python train.py --d_model=128 --d_expert=32 --moe_layers=[1, 2, 3, 4, 5, 6, 7, 8] --balance_bias=false --norm_place="pre" --rope_fraction=1.0 --qk_norm=false --parallel_block=true --init="uniform" --beta2=0.98 --schedule="wsd" --decay_shape="linear" --seq_len=1024 --dataset="wikipedia_en"
Below are experts of layer 6 (counted from 0) of a mixture-of-experts language model. Rows are named gate (a neuron's input weights, with its number), up (a neuron's input weights, with its number), down (a neuron's output weights, with its number) and show model dimensions 0-127. Each number is 128 + 32 x the weight over its row's rms, rounded and kept within 0 to 255. Numbers have three digits each.
Before each expert's rows: a language model's description of what the expert responds to; "gets" lists some tokens that make up at least twice as much of what it gets as of all text. This comes from a sample of Wikipedia text that the model never trained on. Tokens count by the router's weight.

# expert 41
It responds to: Final plural s and noun suffixes ending a word, often in table headers and reviews, such as Turnover-s, review-s, -ation, -ity.
gets: "s", "ur", "ers", "ation", "y", "ion"
gate0:127064137062098158190115084143114103063037119130116126157122135066148086084132102163165135034148091078109075154124110148119189134131082134127129124153100164132133085085109129159140136109161108169097120148126150104120104156111113171122123186093143162137110164103132165164068104135154084077100135180111097160126107142187115114162139077108145110203162119110147135128131169122123140089150
up0:131166128125126134117095178077065171120118078177130146136086138077107187158147133066093074118138123180134100145101090106096107124191150152098089101138106135092162170089088093208178186116143113170152144105148078127131185122173141142132102101139092145135142157098109110091106148150120109118159161120106139096106176122142158138147113149146155217109136177081134148089139108070180179156122
down0:057128139127106129085109129123116112115085086113127171108103229116106175146072083119116162133159114190178116144132163155135121105093174056182130125089126101079134148123150132115116103213110108143127072143128157119138158192109114146137059093129129155141127103094144081153132144096069112134140123134135131134159065086111123087117143168128112081171137172164140131064062103120091129074115
gate1:182117137123131131112128123177129144114134154148133093197147144101112141092176129079179126058124209126115172172164158149123117097102085123178120139153165089166110122154116141112153173171145205117129126155120133139097135167144136116062158165116093126156117154135121084131149102077092114172080187171112109163133090129109091123165086095104198154146118082154097154119154116099112113089022
up1:125162169126123155121149170103064131083094117083088154100113081120102128071049158118125107110130138156102097118107086068103166128064166125129165127045146081115178109131174111123167125157142130155151123113142104162135061181133168149132103127170125060083134144154123162150180077145089106073072142121139135149107146086129151075085132148109089162073064126148129109116139096083144147112145
down1:138182149106128175140151100118104109135130132085146095093129101130148107107233169110079127123164086100125123042145129122084105134132111159100085154079139092101130164126130132151096107156193084135120113124069150106105130160116131137061114113028093081128168131156144123097208161137124154128145146071195161119100135078137113120130138165155079141093099123134082131159097114143099103065148
gate2:090126115130202124145164099123156156193139084150158144201162127120134119157155108067142148140094129174095128176124086113095105088160115106120150128150096189127173123093143134149189151165207142141133141139108077147177106195184166103102071160135152174104131157132042044091120091109098163127133126122123110148128157095126142096143152164110117148147176146166123113124138166092160162104158
up2:150125142095148150142143182175202126124062080136100138141115147150115124117207098082173136180114168142070182149088122182160174096103115121196183081133127157147130191153112148152167155086151142095155105143117143109117146087159127101125162132102078159148102120089059151123153113125109086146162180163119047103106134145120135114114146137119071130134208127168103110122132144099110095165141
down2:073121129129089066135108126135099146068137127113128099160129129132112116132117124115153052068124113124184133081064168160146121087126098120108175145145190144083091149131101080096086136165140145168123087083139152164099128130135172162103127137199122104126183111106163111096154113169164101175136131054143124063075107184042170161112082151135080155120142084154167145123124110147113125115156
gate3:123126101127151149120175110095144184144078101082155085124095145177143149127143112086141124046142165102147079159137099092113119103176136168129150122176109085135161107047122156172105136074140136174157146135090107138057124151154172177119096143134130094146161162151169067162087142121128149112088208183118056098094167134131136131151075124100132111100167101115128168105121150068127167144094
up3:104144101148110146095140139115166167099135145079128154087091147149133089148088116079154121140117156131151046097122124133109166088152108137167139110141127174132119130142059143148126175071082218110074140144062123070107157171085146095080163098170139166147160128094128121115080140166182162152105173150112154126158157093108126119071128171106128098165154080198113088132124198099097132151128
down3:169080166116070116107162125129146101093178161066116150137161109094114124120151105090125143145141185155121085092128101120145178119049149154197148083131117117192146127096127123127145133083102138125128146157155139157139109108118127133192177193154115071139085163117104103138123159132125063186125098129131097116158220114147085160094120171096131160160115162075157110095118076154137196173132
gate4:063089173114177128116098104135133148134094176169118137195092112101047131108139099097189122193117100101203183167128117091146105108169142153129140183117117134142115137119082112138144111105142136132231141103087131163075146142147128120137160112161112192092120147119136111149129194082128141162201150167151104093136108135158173126163101158152091099177096101085112164144128154128152094141113
up4:081118093126109116151126183144134153116127132102114152115127080098157162087125133164043126147139149121138173114128112132117109106108152149156139133133104147177096158112142149104130145091123073045114105103169163151135137108123136123118102094121163121088219131142155127145156125116096116090055152159217093135083099117172123135090137062203201131175162114145179203198123119116140108107105
down4:093140079125136110083170158103138166088124092082147100183170109093067137093181100108210113111114154162133119138111188175172065175105170118157139139160085135081076159110102077140081119151144107131068123165121131126147150127115081125109126070126096152179076124083167146133128111149106056107124170166170118160134144108105136108152140115199120103152123143133146096135161129054127128116080
gate5:138139147145138159103117160114071158060120131155181131103107158080084143135112119144109127132113172131110077083117129135146141115116156152167167134092131090145210196134101143057125120092120125134132143154110119124111187117186140151068180168134121175109189145146082103121093182192096122160081062173136075155099088057150191088122120117107092111099122137142120094130135151121139112178167
up5:130126111103097101139145128107138173107096112113154154138183130140154143143145127107194119217149175165185208118102117071067097092146134121123153136069144138112123148133135095103083092090101128084146122117105140133150079143094145160097115143171168099189105160139068110072131045135119134099188214095085102127145088122146101112132127134113109117188069102087136114165150135153130121135078
down5:085083082132150159133071083099141102065143065113112151120166087172174130094150130141120172123113107133114151142161082112140089110166107115100104140178094146106134126124117146137079178102094099119095184164148173124130138081076177152132203107116117242151156139146136157160148087127149135143146102164116125134138163129142086151154144105094118162095153091096116116135097153168135109213205
gate6:067100152138122114058171068088142170127104119106129150124118131073148045041138060115119149137112130109135115103152086164155119061122114165101133139120177112118137085107152090117145193167116114143121139140097095130115124140160159122186165114099148125144122188128027146064132114166147144092165118122129075128102139121100181062083111139086138104092110134154106102109135102073134110106138
up6:064146093078113124212120184107107093122171086123090131087101121174118173154181129053124163150152158178131136130117145083125128115155117048123105109108125094154129150110167122116126155155156158126159178147159103157080161147140067110109171134178142113114114152127159097143111141157080126149074126131131210140125080116112099129123156116123129089145193151163110127137145212097097127210129
down6:150116101110151107092127071143165104168110184075090120139151119153160148162140150120127128107082162136117153131145090200172166134127136119112087143090184160096112098119139071086136183102082145097115127140082120085160129199150133106181198099121128125117139202072154057172106103131113137168091098075173107123148161113125088084150097151128147077072126121160104089109129111110055140120114
gate7:136103203205100124114102134127098129118085168115091117141135115093142125081131105163111135035135068146096107163195124091097173096175157117198081133181158171135113092117151098074146104099131111167116173119139124172165130104190127130077137137125102134083127107124141142116159118136124154173136122151115130190116085073130163123159139148169082128090156120182122085124139212091115138095097
up7:098134183135119126116128203102079077153218144096156134161080107100136124163109121132137112177084159122091104100069140124100107095208124175115152129134141090189104128131123103095076148139055167116057125142083125074143091107115076120159191126097090180146137167117132111118129152142107159163139185124126125129094116125115077162126112167181133119186104102086148153162099095121107102138156
down7:112168113121156137116091115146117140135118101112219125117132135107177097144111093148082128132101111108121180166136139221136105078156171098122118123081085159092120081114153096091069112109188122119103081164156129129098132092147083150095088103104147145149103169114072136124120206126103147098140074133163149088091115160111186150137119145102118056147191055128091113106146126100150146056121
gate8:107096105067131149107176163134166152145130142157073171174098105131100109080156151130141110118108127121142119168151106162167106150136136117108112207160214130115157106092193142165140160154163161096138144134090065113109114147153130206109103121132080104131099121202091114088130213142127153131141076163170091160048126110140168143126134200139115135189167152141118113109090140140118116141159
up8:094183117081102088121105119143101188155123139133054146088130078112100137091178170113116203142146144154157052139158136136114124068123180131088143151147188120123096118121172122132144126147146106130129156115154132170130147081146163150140145146064192092137125085126063107150157139068083106136126110130138153160100105137113051103093100075103111167151110107172134109139115108074162174117049
down8:149097121118113155112117166115206074084152097147138201120116073125170134134183089082066157106138083135174134038097064133098165079064135146126171144139074164132127125116120123144141145130084153121154150088139112144120179146141097155101134184090113085131092142101196121124121157182117148111130138132170144117087116106120126102130113141180108137167123145168146109146171176202150136152068
gate9:115136086127153130055182112099079187126157132107145147179084097162084176131135163105165171166119150110115111180090200144158134115099141150180085123102135113129080056098160155169124165138153182092087078106140085148075129162109144167078088175084161106109158151133042114108106126088094139119112120157130105141131138131135106137109080110110146220135108117114140134109083114082144122133117
up9:099200116137192134157120113144151152141100152131160102104095122117147082101125076131170121082119143122106132107146085131091113147116153147117139145151166148132171095198102141101105043108137121144138101129109139182098068144096163081148146097163176161103131161137143155172156091146114221073166114108167124099080087124135212184181075104123135109111093087162166127150148114119110107099071
down9:115128114117155209198125133160117116129093082161112116143147157139169102184123148124063129106099111065114119138188151083152140190110059149165079117141136104068107148093156137132118093063103145194101163084119172096094162159136117144138172137114096098151117140117121127117165164094152142155129150125117171073131134129139141143174178162135086112059131209140104086106122108197097124126099
gate10:084147061182146081135086118175130134174155139131121208211140134150122149133072100145140086119139159157119085177115133046123115129127190107094081148171170123110175114140095147108117170117130102168144165137139145114085144077118106110089139106113115169142115151117077130105112135127088128149197142141138088178096062053135147122082108077100084138140123086142125101130142144058127130095128
up10:188100075112141104140074111114135131079134102100151137148139135123110140185114098171112117126129064136130142187119165075157135128151088071116131162173087126154146144110116069130140108160130180167151161137130145114145133083175102172054114158172112125130107141142102117161072143161094169163090062091176116166136066057153125141135156062101138158199138137082114123064115180102125116117146
down10:123133082117107079143176074158118174138102068154092116127138169135170145052147123127097109116112125136121144095127145098145141155116059091133121194173059114125096109128133130151154132138143147068146119099123041147122142133195146112115143103182130098090122160132176155165098119113221165137095106056139105095150151074132156164132191124153099172123093157096111084132095101150114185139141
gate11:101118113195150107125117122094094073177084098060091158131133150173116189121117135114195118110111122106109120123139077114184140072107106033121153121110125137165115111093115065096157150141140103127163136099137103213197149127108118086152140134144151139088085137104111144219083133136121129157047117110150096125146156147127138093080113087112086100080117109129144171158156147113136125172119
up11:148127108107139139098158066114132096114105147118195099125122167097192110097103133115112151038114110080084122125181165073103106145110127148160150086103122120130098143131153081113168157098161111106156105110159116126148125155111127095080140157127179108151158215131129160159078148188056091151156126087129016146163065153135140117120160111157168173114118143101153106170096158126155122131157
down11:113139118160096171140086152041163139145182141140141122110125144141141099151173111157081143119094134085107098168169131160176118083137157168143116085105125178092138162163146105043116136086176139086127088117191143134090187128102185203120155107107135118130131133137109111132101081104132130149119111159160143125161183142147062125109163147120116159152173041095089187162146152079165126154119
gate12:154139152131117148144113130090145166107127135130121120153094127078100154154157137115138145137156155153147184095159130126141169112132147107110106170117094129082120110134149197092087200100118084202134107120119161208098074128154145085092125107126161130037046135117121193151132100069169121141133203109138075134104207108159136133088131149044106118069120132130148113142133139098108152149101
up12:132129144144152118083075195132125156115146139098107181116126119142124088134117094114139101124126121086128151084161138093192161097166167192106122090143168178087146112170148137142146155175040173113057163094062165115187074119127110117104124157191113076123102115072115105073130152158177134120105132129071160159115120093111103122154168114135145155057127116150131082066121126141125103166152
down12:125098115103075177117132106173124147170143161122105188082180081104182105167182163108136150108159120139186088090125086162137119139136105124132125190116097127055145169148079113152179099143112140121143167124192121123110160066144146123130131193101160157125135101132162177141143156115121083138156093189155135138073135122108162176066135085113096135106131119112085124095135142235114120104160
gate13:051142136115167151119126131123145137152152162180099114124077123128155085110076118145098123172137125105134093127111101131098147101086150134041135135138112166093138124151114181151133129182119142169127108103103114109130078085127174077087101118145154154132066152151076120127142156120096127177168109117170112126032142151136233127148120090088156129047127119145110086167119139050085111144165
up13:112163182128132119143119180159164118056116156105129137134156096186093153068109121174154127148158130125144095089147104118119179056116109163187135076124133147136117127121156148155145140106107212133051117123134075108193142138163156137091135098090082143101199120106108104074106179154123077138156135149124093106097134118146146128079196144129069131083120160157085080151118135121098141064150
down13:193066160157099146113115164078139197159118111080145090123107170141121120171161129111106142130086125104123095129122112080167136176159094087117093153047078115058099163135105136138089108213140149143159177067114158137129181111127131163130138097136136146102147094127091133160120070157088070153074102106165148181092126104187158119140134162146124161155158089125115155104121110146135176090155
gate14:159078094126116170214147154153168170147099132131150074115106152138129084132109063148162130151126119168184119126117077130152110153107120123181206182160127118102163136125073144122088150112118188096162070091098148176149148143139107103152115129074158145128095179117085128146129102146063140160202130119171050136107150116158172151194136145122121168127160083141136125152191138126148112151130
up14:126137117097106160137148168108114126162146107124081179171105133173111125132200129147138065076205153150116113112133087033132105107051129160137146097167096194130149160128172095127132092126119145159149164064154112154171107166108142141111132153089132161087120166142215170109114123141126114074095144119169187114102121075133111171165055089141135148075132127109104159120144136142115125152100
down14:088150108162093189138098153157145146065129075137148108083154061165116125118165109158143156144183121142144134115099128115145120136181221104173120120177133083135165146113117155197129153133106192109088151175140134066155092139123158122103133112071146105093048141142103132080202183143187116154107134081130114121128126126132080098139114119172137146195125097158076098107140122103153105139113
gate15:100143146138103121158122111091148200141125103119060137104090106092153083091075110160133073135128095120155107128130160083140159112084161183102156131122110141092130114162157155150159191166166180101079160113125174127120109098132129133147136147095140185136117158197116155116166103052148123082117103128159067133121110122140056117138088081140131145089138098117144182138172143028166168151079
up15:074113127134108106178146186105118167068109094138132130134089175095118133125105081129115130184097118075090089123135118138216158111136141094162122091079106040134111131126164092141199189100114099061096139131100139121156136112121136133175183090113127154150137101097108149093059136147058189153181110134179102156153141177123129097109164124162090108120142160156149129143095138080126161112155
down15:136102220145114092136168146136110074107112120181086142141092185138138105183098110110110142134080122145160133150112105185097097170142121122124106137112149084111111160157160108139097133129070120143109137135106132097163083146120160210130160092127099140061128086135100083165100097159053140129121213167142182124136177107151151122101176090180166149085123146149091117079078130162167112168117
gate16:127104135093126132126105138106139091169084117121113141141153078104093162149124109082134128075073158130136190176155093130149100081156213095056119150151158169164123116129102150100093078096060072206111118170173169143095174100099124150116149142138110144129150162117097126153185122118125103116084086123152183163080118159148160134118111182107116183170157146140116083155107145077140147157069
up16:192163110113127137141128206114090133163119177148117087118115110115081167149117146069156090082185158077112148151168162097099158119131130078128073110154149090091100134112110143108095093166117062116153157129113110218120091134104085109153139151167153115105178204114114101120143093106173107103154140161015066164163129101106123112147139131092139153093142112112123106116153105113155105102107
down16:138162119110169117152133131115102122098111142137141131228137189164135143032100223113130143093141107112048171108152127088121153156127082093138087139094177131178047122110156112091146061137128136100117164145115145158129158147132176159134122127181147152125141101209135103127096117106145145142146148131115158181106121146082096156101196114149108104174152131144101141129056114144124116158133
gate17:162111107143105162143179088187176128124129124122157167106146111103121153110083071144116075128144056064128082195098127130139131139125131108146130073119098050109155100055080140110124150082055119153176115110136131166107129121148103116099150130107127119126062171160111161147066098112116108175075112171131092152098142162118195102175151143083124111085118062133113166150155107085104121104132
up17:153157079106090177049176184134154137134099195180147152171105125105153122174130088116132096111133159139183114174113092182113097110098129084155120157081130056144110143161182132113070138091148120171147116148113152137188094086127152154165140109208128057124137103105106128099122130142126107116097087092128089143077161069102126114134151143171112116085121091110183177104166099127146153119117
down17:151072092164170178157071131088151140112126159136095140149094180147145137100106092107158117127117126072107064116084057147169135124116143095148109128139122141114090074085143084111079140156150138145098169156143151080126136127086139113136192074106042133109127098155090119188071131133123107135079130147100170078111145093169189128084107130194169116111152060067114144119150147119146127155153
gate18:152133156136187134111134114140145137119093093147170143170149101144136173157171071104134122157086114115084110177122091143095196121129145126182130104102125126172148154150167147116148158115120115118115103047123140094117098132077181150079113112103094147085148153119103128148080149108072103171069119123154051145061089092118109154085175080133145137056191118137084171142137192143160071147127
up18:163130177093136079129146085119160139123144141178105084101141187046101190098120128082093191171144101090122149175151205127121141144137159133147100076088042131138092131149123135130129160091197140126106129154197095108134136101124153105119158102108130186152143125149131129109154140128150149142122140143128126114135151148126198060146128191079080090160070129094111065122099093096135123097122
down18:100106120107110092150157058146141123187141209135105149150191116105158119116129102115090166122175145107088135120094088098106132028098083122157148039160150109185169122148086122162128163154138179167118146127127142136142106120144140162131094089143136108206122178182128146113161154135091088159054116097153102122153117125211111150130138155138144137151122199141113134136141131151078100154119
gate19:070116122109168107114171147125190191168133120159160118125118093079152162089141121148136125114098105054131158088111129088136109157123179123065114147129090113094176080212122190156127120118122143129098121114108136146121105169108162208097067139107119011168124129100116123157132075140147185080134109114120125120155144089150178149151084107117151084102105095137081128118135144171094137148134
up19:109116122143127115121099158061050106154095186143130074096144074153194143160146182145111184153079149114112100163151129064107114099197115086091165148208139109111143090154178134136158138116118093113160159136085128118091196152154161185147093144116122096157126106134153103136042131076095078129123133178145101093144093183096133123134120110178151103152134117141101128130123173092134145139144
down19:134075161099153157091154117184161159116145160135157091181155142097134076131158097100129158151091162103137100118139169131131100184123123140118122066047112088214115115096140204138093103171153132129123137061100134103119114063139115100115180135103156129158112185061183152111152151125125084165131122167086098100145111098165124133159102127132117152147142103116135101156178091199081092156163
gate20:144141060110108151177133100064095168117063077091086110125185088171046138149132146186159127127135116157108098134163122093170188154167136107090115124138166152114074082150138120046093128132144123153116108143150083134134122150107121143142100101127076112167106091107111181166157096117158114173078125137095110168137129096122152123114222105114125162182123113117106119139106139128159185067154
up20:175124100124144133106102116091134150135021113065135145086103070139138109091142104151186162130139091157090158142151164103138090154158103134119075096113118129088146149187121123047110152147121126141040105120186160084144080139109146125114186096165081122139138127104106145101118090131142108125100123126140134170144155094113217100095118138104078113095143077084163112122094083112151149176177
down20:099139070205122137141174134101185083081128159103137119101148105104125165120131106170172072103092114117148143124107098081155137108162101227149172106100094161153106104136124146126113142109094148100120109100137072085147171084158118163133075138142132093121132117164165085063088121126066091150123123180080144181136139140157161144102124163115150110182142069119100081120165194157177126163124
gate21:134150118101168155163125122117145149170101133104130078108111188068145093077094085149089132053138165066165125129103108160119061177128091126183150126160127104100135085068104129105105173133123171148178128149102094155141154067198111124140150164127110122110123113076118123134112142141132117141157092129117056111117170131156152138143123137041192179066094056146136137129153127094081144114128
up21:094144138121159184000135105107146141137074125149151150045153119118118108151086105142135165159071116118132131146171161146164147065108109158118094138147127135147074110149066145123097195113136136112105058124118158075095129126119162132109137089102121116159174178149092143108149126125178136107165078128183163140130077109161152140119130129105117119097107057167133085160144120100067104092097
down21:111139163133139117186200147144102153094153056152112162143100153103129135131095205170115117145141129155037163113185161108098153153077112099119110103130154069076134156131130140092152083146110117170128180112094111120134083162141123143116143072122110100095133065112142149161167093123172125114111161089127132106139121147127105135168171132145087149114150242106167149084074099121174139125081
gate22:110157089199158129097125118103190153123149170100108109166089118181140114051113100177161096105050096080155180138133119073148109117185164103106169120100116148137156149116109151117152093126129152121076131118117173098156163161088121129124117159126126165097130126152093108160126121093136147113098166091171148098059126104116126087144134038144128138085097142059097101150103113092110127222108
up22:087137125149180129161189132142136175078071169103137091054079126140142143201156113198125158073120048122110126089126061101132124134097102131134084137089122155139126127139140133100082134123166040145132181132125133124184096147113155151113108148208160087159098126135157188152098128137081181120129110118132123113124111115148161147140137158160083169123145123106092118175062146137162098124093
down22:155116131106140160109144119114182164092118082171123124140077170130102102170136126166101201117083142177147130126109122146139108136172154140121134120143094151153167118141111134134124131222120112113097116199205196120094177119169151077150131148128181182125145148114068130106159069186134117141186097141086137143097135108127110160108122054150165120203125124076107090121141126085105081102168
gate23:173134073136111162047157084127098174140147088164160098128107151132094165085164121108138096120139182169109077173108133099107142063124118132157176114134123103152085136192069113102131112101031196142170162105138122137065114111166179141130093082164126130132149122167128101148106189143096100094075123156115090127109097194132156128139131121139124138082123101136087183119170102130109087144106
up23:113090101155137115067137098119119075118140162145133140096171126158143130081123115136128096120131131137161149139141118185179105187095085166081108130110106153129116109137139229183148204140119092118143114158120119126110126110210131133126161107188029171163124142074099129085092136077107119140186097092146172145123163127154134162130107185100192136130120125102099149133093125161155195087128
down23:116104116079149125160179140104170167166164158125126072090055092147121140104150105138143124083106096163114081158143170122122107071105091148104148174107121143116125144101145143061115086115140181178103136117091111109105107130119120089101104064167098157174138194131161067169107100142109173125057148074084079084120086145118124158139159191116104128186165122115140121126151149165089148195151
gate24:160147060119072170147100133160100182145129162171150089156081102165072161154168118143118089096113138129109114168120158074150124176143164049156122125175143167155141143142168132103161101118098140130200095165089131131094134170077134094095153131068115124104176177074112119132148195121141203111084060146154113110075098117155160098118129093089148162105100094096111128135154160127122123109138
up24:127125139113146123099112124109183072142146094104065092138124083095154092137133189100141157091160106131160113103067110117104139096184163179084099119107103174091126068106072111134124127148209064173139117074132120096100105117094117143114162132107120060192105115187111127121130088173150116075160130168054138091103112165128145132147102064180140177138106158085146153148134099101120140110113
down24:108131208126082127073135094131127133102126074128154143100114125178162147131125118141106099123077164149153123120193207161137171104147201114132169179086117114034152129102126126112125063104137184116153118148061107118142112095108113177119127124115119087113139144142129149140125097114140130108188155073175115145139116013133104066145138140102129149140099097109161094139183138100089090127127
gate25:142183135114176083051175097123173127195091137116118111114121097135160129174177100126168120127082158091141130229092087099142078100139113098175131178156117112118147120111066166128108108145126084064106138113066121116117088151111164182126127118129148154145115139096084121109118141112140154122150082172081113157157181070164154153054119077167110167104104103104135111144156149125093098105122
up25:123130118135175128129103105093122101128126167129195082106093201146106109108093117163084175132083179122181203092097118125106183126161177155131162128087095096110159128157147151121081125100167098121114174147105131049124102200117160126053120152089137165134152140141105088114156108149178158121122141155070116113147156104076138064087132106125125148171126142097074137095156134141055119088112
down25:100136155111095121099146111157128103126055182128132143138099076119129143094090022161138142156138086122139172079138094130132141135075137114142103122121056131127163115094120108190136133170175127144180119118094164111143145133168128094158120082119117173112173155170140124119080143163080143154129153168149115101127144175132142173057126174086172083145183113069171095098083087149170118072091
gate26:082122112138148162212102117101088125130110101109096179128081126113144115115078087116144077098082124119150146148183133089154170144112201105106157080180140189128099149144088125139147117151115108164092153177061154197089173137142092137159119126139138179130145186153172085148070164093107084077096121166182126119137105173138111139130164077142076101134144120181092146108159139145151130138091
up26:116133121117086136068114164159142126090052129138127058066124123152120163139082081137132066122123100163091109188153163169169192164158191100105067099070130095080089145151150126125184116134146114171100106100154161129078082103127135069130105107102126205111080145111107145141123131119192114151164095167158125073172148144151121116106125178115111129076113124165143090108121128137092114112143
down26:145144151109173099155137185163162123154078177079120117100132064136173117000145129111158119160098125135203181091133069140140089120094114111107138077147171155171145148105095100126131138154093137100170166153138082083121122142165104142100140076129086177142158095176147115121119156080099110124148154099117150109198109119156122141133182139142153121074152098129147128113091131133141133114108
gate27:066119102108121109066116110119158213152103122109089126182104113138088141125046147134136145171064107091093144153099216143095096134162157086111134144124121104134128145136134122105145180131130155077100150140101100157087116161085084136068093131151088111184078168112065106081121074094123156152078057124129118181119182109101119128112142140119111158171111113126082093156113158091130104123136
up27:175149106057140108130187114130115160190136101097135122204135119110141122177119148106057157190131166134109134111131121193147136101162120105116178147123178136114112148171129195139126171161116145134115126174091155088127149082130102093162118125058096081122129071093072128080127119112172136092105106090088108188132137123112138120190138169156136111091095115166185158152063125125154064117136
down27:124103141166098116190092130126150094101125185117161130191153075133189124081176121133095095146122090145176124190130126126083148138137125198125101121125141137180096134112117113093169169165191166146156110119156159095120155105124133107125160170105105071077117147082148144066145140088110068050192116127090137061112099134148142122103091113135181178145171145146159116196138130085125118128118
gate28:110125112105111113179157131125148123147107110141089117126083099115197143100215045120147181114145125112117114163105118136077186085131195127163135186105143118094146149080141094121130125130110127153206154115094152142111106107159175157156158180111142097082097125171134142133091111110135102149065120189203075133106144197133123108109154139101043139120130125140113179116190141118127161142106
up28:110146143085157152128114145080153124137139095157098108120171132118142118155139102110152066120128132153162153093118110123109116107162112147162136123156124124145128102091092154189096152103108042158121111116114115174072158072124086124158168202157069170083110153173088073176106149086137100150160138195107185133097137102157170153191132146102185132119180128171132023174116120147111129104123
down28:081169058141046109109126070121170138131083134080118122076111154108119149194150092166155193098091093117149113131168136125107168132104127163137160126125154108079083159191098164103176132126060094090076090119079114117141121110188191182132130123110134115170134136130106144134078158105162093144140130146157134105111089126102107134083155073130153070122112114044118120111084121153147110137111
gate29:123130103144090146166126115168123149119148119074142107083142127129161149139176091163075201076095129144104121120100131182107137091073174067053143133102090129167112121135151108093135192139117123155155119128150158070112141165115109126106112134070147163123112088099113138099105128089074106154042029117129126074182093136116126093134138084061121111186114112161132141101142121066151130146115
up29:162106159140143161140126101171107150188139131136131121053129149164146163144100099135155150132086186112170097082121069138097180089112101151170133029113172054155125128093122078061157155126133175117151178130153132108153203097124122077074154158136103114166134069140127148136115048163119103106120133135105098130138137113151115075205129112143104128135089099151124148115184107126120162132112
down29:123085128123097125136170157133135188042114111208122148123096107134128107113118109102143083115160147139089151059120079129162123142135088144181152141156128064161113092107092117095125073183128125122135144117108165142091078114152113136103133095186044107048109041104110087110165132166123092099126111122090140114100152119120136125120136095137117109177167169082123065120124162105141161072086
gate30:054075116083157119109138084134155131139045057140125128169146186071093090162100094147103159134096155092120136105130126197178110158113183097068088151181192141153108105105113142102167162117172138149117137128105107101134122131090121136172136128083119170081087095114132137122108073154142135174152149098146098182143162149139114122168102081090115161182128152183115092127124109101157138075154
up30:118130114155106071168109143134096148183203200102113127155061110156142108102144122115127105136183123074109039168114127165101061141132154185128124151118129145066168170143130140151095092181143036129174148094130114183091122160149129108095130123099166105156121124113124102137183151125135136104149120110088082105164108103154189122124060107185175111133131089120159093108176125141120131126115
down30:116151101138156204099139098129112129117152143158202043122106132120093122153176106173163098107110145106139192088088140174133065156215109123173127072179101125166134121145106121137151148079136148169134147114122176160172148096151159113139146163149167141112137133117118158047127137132149191148104119157124085165071185136046102149093105115125124141084174115147161115087109123128121098126150
gate31:128128084145157155194116098153124074096076131118130176149146093188149130139100038115156136066152102128100162086144094070121162111148140159136152113130126115141146079059109133105156176141179104109129100145164159119119175143137160155170120161067060159099170147136095082094117078159085222097151113130150120115090055112163168146126145112135136139088143132165109116132172140145165144117140
up31:153120109136136097089122110157116138177105148158167080107158178112083123173144173180084131195120162150145121197132152162094096128099083115087095138149066062153184147100125117050159076127117150179129118041167078088146152178128118123172139143166162090150184086180129121136126149159141079151141137141110143134150113148136155131120184112121114124146131132093117156102099130161128159049121
down31:131107122149130141136135149155131135157161138127149175103132149198179136097113050120134092112093142122148123151095156121131081100139192099124138164136101148172139160146111118079144133072099125058145162109144148064135145105147145122150097112160169255088147098141137106176162133188147150190082163115129134137123158153085185088168121139155082109145156160152111127075161087118113134189153